{"n_layer": 9, "d_expert": 448, "d_shared_expert": 0, "routed_scale": 1.0, "balance_bias": false, "norm": "rmsnorm", "beta1": 0.9}
Below are experts of layer 6 (counted from 0) of a mixture-of-experts language model. Rows are named router (the router's row for the expert), up (a neuron's input weights, with its number) and show model dimensions 0-255. Each number is 128 + 24 x the weight over its row's rms, rounded and kept within 0 to 255. Numbers have three digits each.
After each expert's rows: a language model's description of what the expert responds to. This comes from a sample of Wikipedia text that the model never trained on.

# expert 3
router:139147132120125110172087158104142175119123145115127161179105165106135146116137134127137089153119169164111149155124124150158131091158113154143135142099161220126155136137142117134093129100126103136114150151153148108144154150154142138163116107121112137140113161135122096145121114145085161092140102160131131127162111115103138138107135123125154120185123150119149138119163157135110129123164131117117112159153110087132120150122157132183129174137165156127105140118144134151131153114166059130171133145161176149135151157141170138117133140164109076121081152163177153093101132141109124151100100146152135120121133157144170106077160127150175145130109123119110116114144100133152146162138139113145124160109136099115129160172146118110125128086104150122098158118109161137130125111156118
up0:124119125125136071124126123109116144131124139082149152117127174115138124116134112132102114097141109132139101154143091125130145142107162135145105129134106080148125138107119094087124135157148113146099131094101134097159130094127120098103100148111151108132121113144171149155102137107118127140142124139157141116171091112155161101159132151118095102151140163136177162200116108125137094143112143101122129128130127140150127159119116143154162127078109180129088124155146155123167122126151098145106107127159087137142101134086092141164123161137132106127152075093111145144092118117097123154089107105137139168192133161104142053133128131143144157134115140149118134152095114168111150112166109123124149121153096126104167132063148137152100166123172186144139117117131147104130156100119125
up1:133115160138107117109158124152121125105138120143139128105123104169129106162147088115105169110102097154152115106077121134145087110112163123112131102149141096149113110162128100100108125132091108120107149091158124163174070138143141145135174119101186122131101162131157135142110123122116128114163116096116106122093163093120169132087158118105128149102099150113109142170111136129160121125175093165157122100126161111126127176116132119148114069111120139156177147115158098132094125159126147158154110169153169151113130186122134089156120158121125144137107143143132112111111098129150130116084141129106120056115103108114148131123125145138105145147146124141136119134150129139124097117153131126186115094146123177116118132105114112120140124161106171175123174176124123140109153131087142
up2:121169173143161128109156086142134167125154137109155149111088115152135134148144133148103143138164097142137152122128132135152069176087149122153117117145120102081094149097110130165112166176090147147163114187129130097113142119134151119108135109157109138130159138118129151128099135139145136133134106121094137085097110126103119121123118117112145131141131103171095094122142146158164172130150149085159117100161105135151123148129128186125189137134104147071125135147099171151130115130136128112107151146110102140153165100161122086132099147145168103144136113105113122141149123093136161102138158109137130117121110132115141119126078132124154168143112138122192160152128159071150103130115137120119141148145109162149112107134129149150114146129142091091111080114080142118144159152092096
up3:131100106124143163112134133156171117099097128122124095142165115092176118153137105156111090122122143171173109150160108213157104157152139157148138111131141153105126097120101152149119160127136121106151126125123140109104144136101123120111135095156110116049097156126145155128096134143103108126146143116118098158140118133114137128097117137168113145103121164144139089127142161122095118133065130146158160130144156131158145149195142100117096090160115150096124053106112159149099164118093117124137127138128135167138121188125111095138103159116150148107063104105153126128123131110147102141128095167137088133109146126130124140121090173121150142145135133130136130126140159093150141122105126141136135138101146116163145151103094085117152129143097118145139120184113132135150134128121123
up4:071124139132149125128156104115098154109143097100146150139088105133126110106133132118152125127148102122110106117098108214161140132127138118133121122132102114131146079171137085117117117123133178081125119162121108140107168105129139170105152114099100116127127087107153098121110081116129101121094125199117098160142133187078137120103144106102132138104103148128157115105103167140114082097149142117137131107151156151158161179128122109110139124110074113139116170107115113132121103136172097113131109154145114120112149124134102144126139131110122131145100128117125113165146129119106133141103106141168142154130085095126132136118120150077115119154167114168156119118145070101160137108087111130067124130134144075104101103114165136120133144141089127156149134133135126087130107150144146
Description: Mid-sentence function words. Prepositions, articles, possessives and auxiliaries inside running prose, such as the, his, had, with, into, by, upon, about.

# expert 4
router:142147142133152155103152121108126111168128140120136123082182122133122120122134164141087135144114123096128121108162150138116115125098178126107138173129122079124138150140119143126087125146128122120127102120132146125157117137107142099101164173141154138090141117135121123109096153116170145097097163082119092127107112164129104131109120137151122134106124098130134096136115142167120105141126128073100123102120116116127068135105129129136139103096128094146135131146150137100060145161126177106091094127101042088109125129105100127123146114109178140156172100114103101143125093061131118128122198125139124154122159103142095169140106103120133138087137137110158159105126140107084072125125113173176147120118126129151128127107123123106123102140140109146145126122137129154149175141148162
up4:164096105162151141114115122122163102153121144157113120155137129153159112109107136144117111075169195148128140126121107148165146131170113109122119122110136111141148127109110111134116126173165126118107173166114131089116159136152086128105156145131150126121112121079108116156158129176129077128137143107145137096090147109116102129103110155065116108085146159154088158113132120147096129136131113109131146095113135121100148095124111110163115150128089119144167116122147132138071125159124134149060146125161145091145097112154121150133146131135076134106131095099127121153113135099119152163094126159107128094130156118098126117176144104129125107124105115185145133084149137163155130166114135117164143143111133119140159113112200122123117138111131114131118144110111075185135124153111115
up5:145107103114138138163106168138104145104148093134147149116101154145111128128136125132109133121098131141118113129118126137115135123142114159110139102127116142170128160149127097134146148181132092128143156143136117135134088110136100144114115128140139143110123104161102095111183151126142097129095090134130144090117118118089138117115097092125138160080156183124118136124096126146097123128137104117101152134082089131158095083130083115115117145106069116157107134113124164102123077104181113102171109139105112090106131127099125116123164129110144114113135100117168113141096112106120088142133142110162086126124103102140098191105131102166172142135118073155121105147132150155164154098116114139137185092141163100129112099127133078160118095120121115077146175138145073108131135154101124
up6:158120102091145117129148129100094158149133118133165137131158094136129106128137159155170048095103077119119119104151125167163103121174108126202096106145134149173115124109113133147131119078098134130124157133129115159091134112122108140153149100158104108120083141150156120107112079147138156081153112123132171123133147107138131115112133088110122113157105158158143139112168123137094163150144114120115110146136096174116129182154131092146158129124129131153120118119141138107158120103125138137158123120117173131147142122130142152075122162162124124121161102082129119181104131115141112130092090129113167125109139099134098172172093129125124179112156168140152137122121127111143152118160131107182109144127127146096112133104137162118130117159146140117127144080149120146139081123121110
up7:105146128148079158128113121156121139119072128149175109129106118112085185149130143156161120149100128138149138174164105142122136129101167167105092110119101155107128137116166127123119150145154146117101111072129148090104174103154128140111123183088122126123092083130110125130124113084132156134127123139115162151156157148149116146146107118094104110105138118191145159144116108157132125125169145137142165133150098116106089141119110150121158133128121146110117121091134157137105145158116145122089132163073142173150118105143148160112160116135105123137108089106146154110157095126142130140153109106129146142138106106091121128091099174169126143173133099158082137127128078124125154143106125148109110118125139150157148099145093159097144130144112150175132144128096143177103140082127127
up8:165106160108137148097129154141114089133137151129127119137131116155147148169105114091099170120112169129155136124150121096126086144112124132111143200150095116179183104148103136144141096125141183150168102126120097128110139124154106158115124135148117138117138117175115106125113113084110140118155108112109121111090174116115115151118137141148117163116176144154152154112128134168164108120155173115112167138140157114086126125119163150093071144136159097114128102144091093081109140100099122106152133168107133132158089084124136132103119152091130101105156131119136086111138148097160094056107103171141118135107163119130137189088151093152123132138120127148118111137142082136125131113135131116111098153096143125149129125151087136134093137117122137123115101133150141130161099119124135
Description: Markup and table structure. Table pipes, line breaks, list dashes, colons and == heading markers in infoboxes, tables and section titles.

# expert 5
router:145131123116122164126122161144103150122153134126124175118132165135126114137135096092146169099133122131121146130118173160091146147099130108078155160168093095129130127101080129166151083110123124160138124102134104163119164115150094130121149136091157119142114113140132106140164116141078111177144104111115175155121178114123133128167092157122068110118143121140126151124144158133078123144138175116149138106135149124165159118139120104110120139112110094106109112157104128081131122134149094110105149106098109139124144129122130146117109125159167179144140103129114118136150122163134127140103110104158127119158074183122136100128145108100129138114103129164083160145154132121154152115109061200153166091118134151160101182115146110113156100141151135133129101139124130125114154151110144
up0:172120096125112123074132134131168158139113118095132112103141152123115138129131105104146134135094080132107112158122133104124093107151149108117128146154140137088115131171147125117155185157136139178104131156120166107154111167125158075167120090169105130152087174151113122156120159123121086118101106102125125078090153104107066144119137106111131141088147113144153128080087122134111123158140131144109139162133136126162103120127097124067139122144114141155132138125097167135108129091174096146128141139141121135107132116140151135174105119130160180155107121150134093156138155150146105144095107197096165133085117125122154103129158142153115119130150146119126128129129108108150132135129111138135109132095112185129128111119149121109086084120134124119159151103175081119143144122114129
up1:134092042158164117171164148067123160127116130102129145167150120148131116094099126087111104115134113155119130134157125115130118137105126161145147163169119133166128137117125116124181130118142092154157115131123167102104160127114130100060108147092126133107122135188131119091134147174088138110118120120150065113144100110135127116102125156108153144105111144128172155136120106137120150107113080137144117133151164145091089148103148133136083075131114112122129137125143127139140123135130161127076114132131130109179173126116139159118140110089139101142122091134113138118111134120089137160156120120108134165132177163118108126145146144125152089159143144085112114100127107122131140104114122097084138160138120112080165128118089126127116130099121101092136120123136107108165152087134154
up2:151143118145130140140126145088120107156167153133131075115139150171129130126134123110130110121116105141105106171129158167103161117164165106100121154115118097150091150128146137131139187146162152085131156164131107097119134123144150146130109119130161127122155141131114137138129133112123152108107147151138125162128156140132114124129108132109093156098122137166174072144120121090171106131125161116116147077122127081128137166126096087086106147129096168116122164134138123094170099124117111106119175156118122127131124149128125150166148108158181156138126121124107117164110085112112168103125092099137110120108109134122150071178117114123129176110122121113125123119192176170126108100174134120120076141105128119138152149190166134110120137112129148126079118117123146123154164160159138
up3:137098098107097140144095107146133111116168135100125156164092170166115105125097116060105114103096118144128123122122161130124123126148110119123129126122137125093123118137173112102126131096124143136113109120121108129171113134129094128126155143137098123156169125122154148104129100085156129107120121163123147102111110106151149159170158092127116130104174114093183098126127122137131098088127103126151125123154117172143153097125163103145106059112101159068115135126160123125091149159124126153099149118138115125082145147167079087140137120179118109131142117144092133135123134123106158093147134142121106148132144110153155119099131186155172145177126169108123090140177112145180161149117141163145086111131094124130135101106126117137153142120101157141152152161124128130117081111163113
up4:112169125161127122115110129100064106079109091101130138148113085136100128111086096125106116112130135154124137127103107140159121150130139119096160125164146094116139121150124107158123115107135097125154092083124168116134144070167142147074096086133132076148131156142118104107103115161176125146125121132151129122149163160087136110133139087143111134161101142151105110127148166162130114145110179144132165121112114143147132167111122135165115105120149160116104156139128135167117147141097104169144168118186121087136098147188129118124146158160150130181170099099179116107134086117172167167143153136101141149149135116154131130125121105134102138134109122143140122150151121149127123146146137161124116141125109114157123148144146168140165104145128087110110131102116135097102114166116151
Description: Copulas, breaks, name-starts. Forms of be (was, is, were) after names or "it", line breaks ending infobox list items, and name-start pieces like S, Al, Ka.

# expert 0
router:146129172097167106133125118141094104136135141151141120132115077092108166103129130108138162115174073143167138137155143145095062134137117149117142107121100182100118130143134169132092147114136138117136133111115100097094098112068148085132102143156120115103094095121137143120106149067166099110110130140137119126118130156135148102111109167134122126140087125130115149143121130112174113119113129141140125131113129145092181146060130091122122132108153157105139120105156142089116137096121153153129119139123116099105119084116125138103139074109117151099157132138134114103126105141155130114128138137118091167147163121124158108113127139134114129164165114166106110100133186130090117099124151082136118115181171192114127080101110109114114137140134102132118127142098120080104118129095131
up4:123102139087160104126132125147172104163104139163137139127137086139098127149122117124130075123124093145127141192112156120125107121091121116104169150134123113140115140125111057130113142133115092163113117143094157116156132117122130150099148154140094113149121097120095120082188074122146077160125143146126096127129111157145114082106159107123189129167072145102149135128161111108119092091129147139110112077180122128117164080090121102148120096137144134147142093132157125138122105125125115125104169122143131121118147123132107118137144105150084121108171158142141181171128131111094128099116132137104091121086113145138124118105159130154133107162099122146158135154147121139119099107139150117121126140088143128153140155144135129145154117123128106125099138098119096140150063165166128
up5:127155146112130111141101078121136175125129149110145143103106138139134153103194127074159157179201129111140102144128127115118128104136136127162150134148124165113142159111124150096156123158099150117115107086154152139154087141158158178122113142135133148125127117130149143151109106147123080112104101126142116117121130115124113066122114157184109126144145138138126137093105174122112159106120139130146165088108062132162147118098135119118122103145142126122089099092118137158109149139117158128136142123114111116129159143153136129128132163150117159098088117146159117125099109116157142138142068153125157116169113099160110143142144158132171132142079115153094101090147149148092110123086116140109104108114159114113134144141139094093105144146162150122097098105196112141109165124130132
up6:152144142148124135093135147129122133107156140142095134103108140170151142147131134146147111124094110141087141151173168076099108087151159137105163135120149100134070131136128152170119157152130116144127143119135137140095091120126098102185108150117099115095108144133094128154125082090158128168104132141109113128131122125109149147111111145123133104132101126115149116135155132121100127076098093129155128093083157131144136147132080172198145150131134132092150155127121130135079158134125106114115177120187148085123131113148125096113137129098127110129122094140130127131107139103128130080130095103145114150111161114112141138070157140116127121116106096128137110151106121126112122143175149052132138093175163124118139129153197148132140117117158118113165126134167137149135175137097108
up7:142161107146165140098086100160158136154158090123168117115120124121081130111131132155148124123128121152146136175145154115090172143126137088121158187120133125123127101125127132149118113125147100135113128179124124099126154142135118116067175095138114105121120121171126141122147120122113161107094152131107099166145113151102159124115136099157125127114164146101156116122135122190163100187127074131145136113099095147122134094092131114092149088140116102117118173113147116113136135160117159125112113121117108114123139173120150092124146144139163103131131118142111103119136091158064119100094091105140178160130123122154141082123115154170085171135136081124122133148125107120144100106096148100147116104125168170130131110123148103125095134149144102136128127127135090075158095155144138
up8:121141121138114152131115123102119106121089114123169108120135137121111147108139144138125128135106138150078149144187119137104086104147056131091158150126128110134143155109148126098113161107113142131129136095150163111147109100134099138101134143156126124154095112143083128132137173135145148130137144085129139104150117101133146163128103164095123136118107129127129137171178116122160143122135082098135155138144162069124103150159125091143144129128136097134152114126177080122119079069133149131124112166126134125127135126144136117122124126138112143150110097074156146161114161134098113136109139152169127095153123093126099120141132103179106112131077091166132163115130127133111115129103139118100121124147133068197131091141122084141187105181127117124117166113136115180092130154158121
Description: Digits and subject pronouns. Digits inside numbers such as years, coordinates, statistics and times (4:10, 2019), plus subject pronouns like he, she, they, who.

# expert 1
router:146150124096108099114128110134099154116125093172155104161121126128091155130149119081142122126091135124118085150112120117095139141127107096175098158130107118154133149131163145130140108174125145126159163133084132109126144137154117139117133169137129142132109094127109107131159119123112150141134141135143108118136130189108103091089147116122133128138099124140149141139131110088130146169115104171136105115097148140144138157180115135130132167166114135119119137108077055132181112101114165148147112132120140132112142161118202106157073138129063130103100169103128117107151146096128124109156113127102173122121129155168162121112130122184107085160115116148159120186106097135136130140105161085125115115172114107104142143125122128094114118127147141132129148147085095124112081120115115
up0:132127152122185113106139149136158108088139168090121104108118098118122115133119160150090154103112095097107104106146147122112111120134116185116169149134145133147128124152155103087101139123167098123144110166106126105194121118131083135136107153161131128116129136104127123141097101115157124139090097133106120122101128133113163159118148070123111179131085142114104112133113122113136153073142093141125090131143125097162116096097104139131111132140137138128153125143166124161133121128178151132084131114182136151125113170087113116191105142144161150178140107131111096095134123133104147101117163142134142132157112087129136098109089146166111143107102130144122184096071120162160146130138125130160095112111090155137115108100133085111144108133155135100080130113118134137146094124121115
up1:116124124078140114144113147136110167107106178183124139140115098147114164128138155152132083119113101194120148149137112163144086153136089114133136090157155122149118115148131095087156075133075120114179173128133081122119125104139077111114153132128132089134117122133096128158132136135127144119142123115111102111141119175121132147144112112151146177134105129139122105143157153120101114139126179129118097124097146166103084150145129128093121139160145130079119176145124134150147145124164105140167136137144119133127138125094129098080110113126126110124138100140141095130096124107122131101132115126115127129119151097124098065183120116101125123101070118171110117094143202118152123117138160094111178111098123131160126130131120130100125121116143112125093143148128127103123157149184156
up2:117129163149127109109122174133124089133112137178154160097093120140134096159130158116150131107106121101104146109108141135153133132144109156103146132099110105110092097139093161110149154106125156117097059130178112116163181156161139161160145150125130119148139132147173138136130117174150114083123123118125099114092123100148107116113120133144112116120151106155099125112125120123126129154115123148138133111086152148166125145146136102164143166136134107139107167157159100109117130135113104116129126141128173139116130120150117088113135136115160120113121155131113109155134169144146133090101126159186117162147166153129099140145096104143093170106123141140082134131117121129185137085124075149118112100113144143110043123109123090134110155159119112115183137167142178108130151156154092
up3:111102105128156107134157119123078130130088157103133182126111132132088144159161056118127146146153124157127143157124078082130153176121155093114155158096102113099129127100196174082091104108093115128101106144128107131154103107134089168165086098149084146152131166115121105123115143157135131129140150127114130093132121127079131081140140128118125119146132104142126112121133153157115128095121122129135102105129160106116121180129130131118097112147142119126101121119166096147150170115090164124158138174143103140128142114130145185130115114165086130135129101156151127093113159153131119079091115133155140105143141127096142135136107113130136106109137127133107142153135126120113131128109119103167183138198145136119093132129143122125146099093145153158118117120175129142139114168146105
up4:155129145168143125147063132134135106111108138106137099139067107133129118108112144128133162111133116154095157166128097151135099139116137146126133150168146096075125091122140088188133161104107144101100172154109125111144116099119140134126147163132087094136154184146148147129194121116121137110136148132168100122145127122141158114133146123158134142135126099102146135099140135100096112134137166157123156135148146143120104101085105130122169096079122180128171145147131130132152098144120088118117134121085102106142130095185090113091094190110152153119145131130147123152128153100093090172098113135158136159160141114119099144110122117116135156113106132163162148111122132111161113095108143117107118165169123098109101129146104125135082117110094120117157100138127088103119142143140121
Description: Name and word pieces. Pieces of content words and proper names after "the", such as New, National, World, film, Studio, -ous, plus the conjunctions and, but, or.

# expert 6
router:162124124144109141113145160114129101104112074123119115076124145170092082104159123128134110108091141139139159119115136103125155183124123146158119096164126071128114106122082098138139133144097121103129081105173126147128131129120104093125118104159126092160140149150122143119094125137116119139127100126153163162104138101147160148153130128089148120100133133119102148117098133127160086176100088139145123106147144150142166162122113130093126059112094110140189184129142117155151124142095122096105139145105072134164107127132081111125112140095167126179140149140142092127096132149158162133099117183121169142133159107102107120141138126105103159167117127111116146123122151105116117115133135121103111128095117087140170085127134105150134128153107128080149130125154110101106117135126104
up4:142109092188138119110144119120135108106127135094098144077139135167175138114141100151161112171128125119098129145124143100111123134110097147122099126160106122164143112088088096109097086138132128117129160141164139141118069125170080100109116124145108129110110156155145068148116127125097115112121153126123141160156111153125133142090129090117106139115161118116148076097146175138136121118159122163093144102134093148102145156146123138117150157140145158102130149133156101135137179144141107140140159127144145149122125111149098148131110130133125139094101114099167127142137158139102145137105138123146156091161128150149131123114136072129109134111148140047095108174145101127114106188114123111122128161122118157130115132152097124146178092169129130183151075157120097111135143107147116
up5:112147099129113114140120113114152159141142167101117149078133090101121123122136125124145166124151165137124110162139127109121130133097115139118157138150159110139142127121116126158122123082125149154103177144131131099111150072116172138149143161131128104132135134122144146075084126098161098110139124090125150130194136109147111143135107126103140162101149087186146098160124161126124123154122093106168129151148116130148148156104107132149099124130118148161139152113129127144115070139135125114129157175157162115146096134140122133143167077129095094120101103107091106127107124140120105161126135150091140095136141095091150169120127124130144087129155172122152110136140126129137183149123127086153096107114140126133082149101132129123123113117119090119113183129150073076142122106213129
up6:088107112157144128127139103127134127118175119156139124180141114141133138125106109127116109140107114118142144144140116111078115103105113126111090075143094051126131144119168114119088133101162138154151106163128108163108111117069153137134147127137115085146119125130166093169135092089117143126111169087113146130138142120116073079158126123126163119163142124164131169093126129124134123101128133102125119150142135075163134107097118141155144165097168141076118110085101158113124104161168157134132115103137157179141135122105133118170147103123107140084091120134135132144177111123107142205173119104113116139144138098104115179135120097133127123151159103139124156127146151144145142111138126144146125119156131104133113097102108129116155131117107097129125108144094134129155109160080108
up7:125132132120141085151141137103170168138099147172156108132097067109116087113118124135173099120156112121145162124147108103160107135133126104144139114149107122120098123143182138161083150163137141135144134127134119112088121141084169123140144108132095120131153113125137168193106122167123122102113136070137163132133154151134128131165146147125150120156182139081102117078095116132138182129119160177087132131139110090126152164138137130161123110122105125139162124090124152135128134120121138112123150108121135145135116145137088144140119109118170149091166147108140162148101122124164133100141137154171165125162169088126151143125098187134112135115148086171108133094141089127144140134151118111147105129157126105110153138175121136118125087128129161134164133131086126164127143088160148
up8:140167134109097123143144089119144162124114118105129087131109158147119166069111147148154134147089124151109155148170166134121132139135154153100096136135128109089180119118150158136117092122089170127157167130148116131165142099142145148124152132161073138171143128153125104102110130114143180132146143128082138092142146092100160143151153139144132117159133099126149155166112115140159104116129168141124119075108129109139103161150141143077085115114116101105139112132147144135087071126116097135164100089171137076127180129131130142136115110130096140150155126113146170123128076138156136116156164125142100148105104172095115146172103148131124118147110162123136130128138124153174100150154135158155113126148092110166125141124107137154145139102141143128105127106138102096087113119117150
Description: Spaces and year starts. Bare space tokens before numbers or quotes, first digits of years (1, 9), capital initial letters, and prefixes such as re-, un-, high-.

# expert 2
router:089059123160111144143122111162169125146123085129112122150160105096099133134099149101139104145133107119156126116161127047101119110172104128108139103160164144178171120122155152115173146159154130106168125115149115127132097099093127116129142117145097157098139094100116171146117123092119118118117133170136153113160109128117129115140155083126144117145113151141108158162135108121127157121160123151126154178122101129098129135175126126104124121097136161118145102126159123156133130114141119146165201126134142135093104158143138125150113165141105100177119110110121164151136121135129100128136171087133110088131113128144116139150122135093064137131129144106163092135104159181165133097109186121112101102173121121131151144131094133132111152153132119138128135120138133114090140130095101
up0:123110101135107131146108112153124109134153050132132112115144123080172088066128088109109154157166113123135154140137127112145145150142160122132158122107139157176147083166120127131122097151136143140115106112116124128132116142110153132188103154157117110133105175124119127124141159070136121171135137082160119162146140058111123140120103153155151112113153141151095122137170155163168153117145111130157143142107118070108115141151111115108135123136090137134109143173125151156131153138174091113167178092138136114145115118101119115118188117127162117148110125119137144156113139079107125144149154122153153154115149130097121110132140146149157153088121107157175124102156148106102137106140128120123111152089103116138139095109108148138134143123130141128133132117122109106132099093123051
up1:154140128133161149174148106156146109084114133149106106137088108146149111127073086129131119146122161120141100153085145134137109088125099117120088173139153119147114137116116161127149094091122098129148111150087100177142165127131125128106134146154093109122095137117133154113149122134155128160047128084117176161129155147151146168107160168109086108123109135080125134106134110145155120106126129085115135131124144124157103096166136110153105157131147147134118137137157134170128175095162146136125113158097144139120130145128153148117131069128121093119186137118122145172078119145096137129143118140072130144128164146131132088135145134164122136126125113137182138146164107131143145132116137154117142127131131114112111122123102101122115154126104123151116144165197108105095161137130070
up2:121144143125084139127121147191083089136084135137163071127137112139124092111144094100117131130097146137088126141168123131193126105138147113142139095120116129146097096110144094096118158129100168147125111116133132116112101116099143131131111133111120129144152115127163131122162168125130121145141119110177110118097149105112088092098155158137189113135169156105134110147113145151154129153150088116090129121135152141113129137148148119133118137108134183113135166134119112142124103127133127096123122142110136124093072069133092175116112104089126160144119073115088112129126094127162156148122106113109152102109115139141108136140158073107134115123133094124151117143129140124114096155115133183091117071148113087101100134139134126130156167146140186128173138092161156140124133153138147
up3:155109170114131147143121109141121132090124133130132127125096134118103141137139125158102139146102128119158110123099146128161068117129158118125145146125150128156115151104133116141091107106128132127135167181123101167126095153128119127141175150136146180081122138193123109103114084133191106117123136122157134139126148110126131126140107085125147143150119135121108118178140114131073143091121120067095097132178106143088119073138111151147141100124136144092122145109072140111121137149190167111136099104104136132158156130133123152122110131115173156171119115141137162106125093126139136153177129146070139159121107146140107070101118150166106154128139126135082127120141131130141130078130147166146087094145110134148121122160149141128170113155148091145133137090099102125130107093114124
up4:121140099170141138154131108104134150077115168075163137142130113126104108154174096112111146126177140110158180124127170160135169097157142124150085129120163083106128146086180141128133150147131099133118161153114150104136139120165132144154095122109135112180124109120108091079110152139143127147123155098146150130112145120121145081131104164085119118146123117126119124140164125138141126135161143120120137116104110107100152125153148100102149130107125099163115120097190127113096101116159095104127148106115092123117130119094165137104132157166113134123136131105121149127108135088128195090073101112111127134124095173108103128117151124139135108093143072148117150117117149109117131123134129162147147104096170112125151128110118157085116147128141115106162116176074175127113118127148123
Description: Relatives, of, and comp-. Clause-opening which, that, where, when, function words like of, the, "(", place names like United/North, and the word-start comp- in comprise.

# expert 7
router:143099131138102118121126081152123151127122095148133113133110165142156143128123087144126124106115096136084130095098105151148158094077093102098132160090096131104099134125115147120096109114141154153098125116116141105134137144141115165141107140100181076134113101126119074137124121130135129150130130118093193168088140080146097161107096108059133115129153172147090119134123104073118137110148145104110102119134143121133144109109156145115150137109123091123157092118078155109102140120058127139147157125085110143178089131163146142148146083086119125102088129117159145139123123140098172132152154134128144118137129152098077114112115114170122142159105144133156181129137120099114110142143087089142128101131134101093112114107105141132158140140129121081119120130129134126125108113120137
up0:154145161145159140127128169150139088144141100116114112135097158134123134132126133129127112121091152162140110162143122121156108138142151137161149166136103120131133126090147112189125096109086119158087126117119092162106099120097152112079144131104144119158124165135105143115128124140133101197158141103125133126201094142121152104146092095108093150065079137091112152120153100118172171127122134120141176148144138167137137099119118101105113165114105114141125102139157148165106146125107171151116127137116134097120126106152113123160123146111118194126155153131092108142115082115126113118117128142129106154173139112112128169117114107116132160091139114181107110115105152104131133097123098117150107152124169137172128136123144155113165143058134153131158104115156125117155125137160141
up1:140096145118109134144146175118115133105093155115125138132116111118165140115126145146128126144173126119141136121102106136158121169130142141118073140134120097115103130099106164130119167139109131146147105097101113138137136135102115142126139081108157105117162145147122108135136172141069193120098116159106086129125096118106147110141126133095106147080139144122111131150150135100100122140114119102166111123149120121146106119166138172146112119139138126134182159083107120141136125141122079094110117110127135135162106166110173113116126143194123094188111159133083111132103140070126135128155113121163179097191131094152132189150120144122131151109124099108101113121128094149163112148098114162144148095130127169138127105169152153132177135140105152112155140120162082120112111109140103
up2:116152118109179154157174107096084146133169164135146120145139142151124090125094113154122111153145120155151113078102110110172148110147136143110160130122133128145120140116151155082138161113153147132128105104176140135148108154125061158100173146118136120161143152170117107152133124137167151166083151176137146156112094116102119083133082133098126121121132109139149095122094135162190105174134120162113147141142155139140147172082113141114131085170152140103132112166151067133155113102161115136130122137107134100161115137121112151116106131121124128133105125128128133114151129139160147107124139149172132142139123106111111127150142092131128153132172107142134083105135107146108123173158129128142127092111118092105151130145120135151129136111115163109130110093169180144153138154084086
up3:120123114129087154150097123126090190127146145114126143129160147105126121157123105086140137113147129155150152120126151166116120147113127151159102153117140144141127112101146210183145116109111130135140130115117086166090124144111122132109087125126091146126109130094099141144129133149130105100089132123106130142110180123110085127121125156187137145121112130143079119166101111102133168091094155156152139158148111145137112109087070182155144143157146159109103101148169124157135125162184079093135094157117121160121070160156097114133160140077135126100158107108129127136163144137116105118107108162125144146107126149132112109140138077147124109113154124156106107134155130135151116138136139114173115122127157152114132126124139157152116140129136144141141155140110170129085082098130155
up4:145118130150115141119100059145092119157160115110098147131120155136170144167077121172180128114116128086130126140110167116130107148128081133105099144224119169123147162150155138102133109108157100142113114124125122152091104148143119148106178154144128136117115113168128140136119166144151116138139149141121103128164110121119121125135147103119136074130115120180141137112094096096105141137078123113156120091162153123141130126121091122127123147151149122138128140116181091152124146169083137093113101142122134145087124112149129122086135126146138148151106113090115108143113140142119097107103161113105122108147139160151121124156121119166147128148134156082104136119136125077131134126082091104123113124140155155141170108140167149141145134151078169079091123111132110142133142140077128
Description: Word-internal subword pieces. Middle pieces of longer words (ful-f-illment, Qual-if-ier, post-do-ctoral), some digits, and modal verbs like can, would, may, will.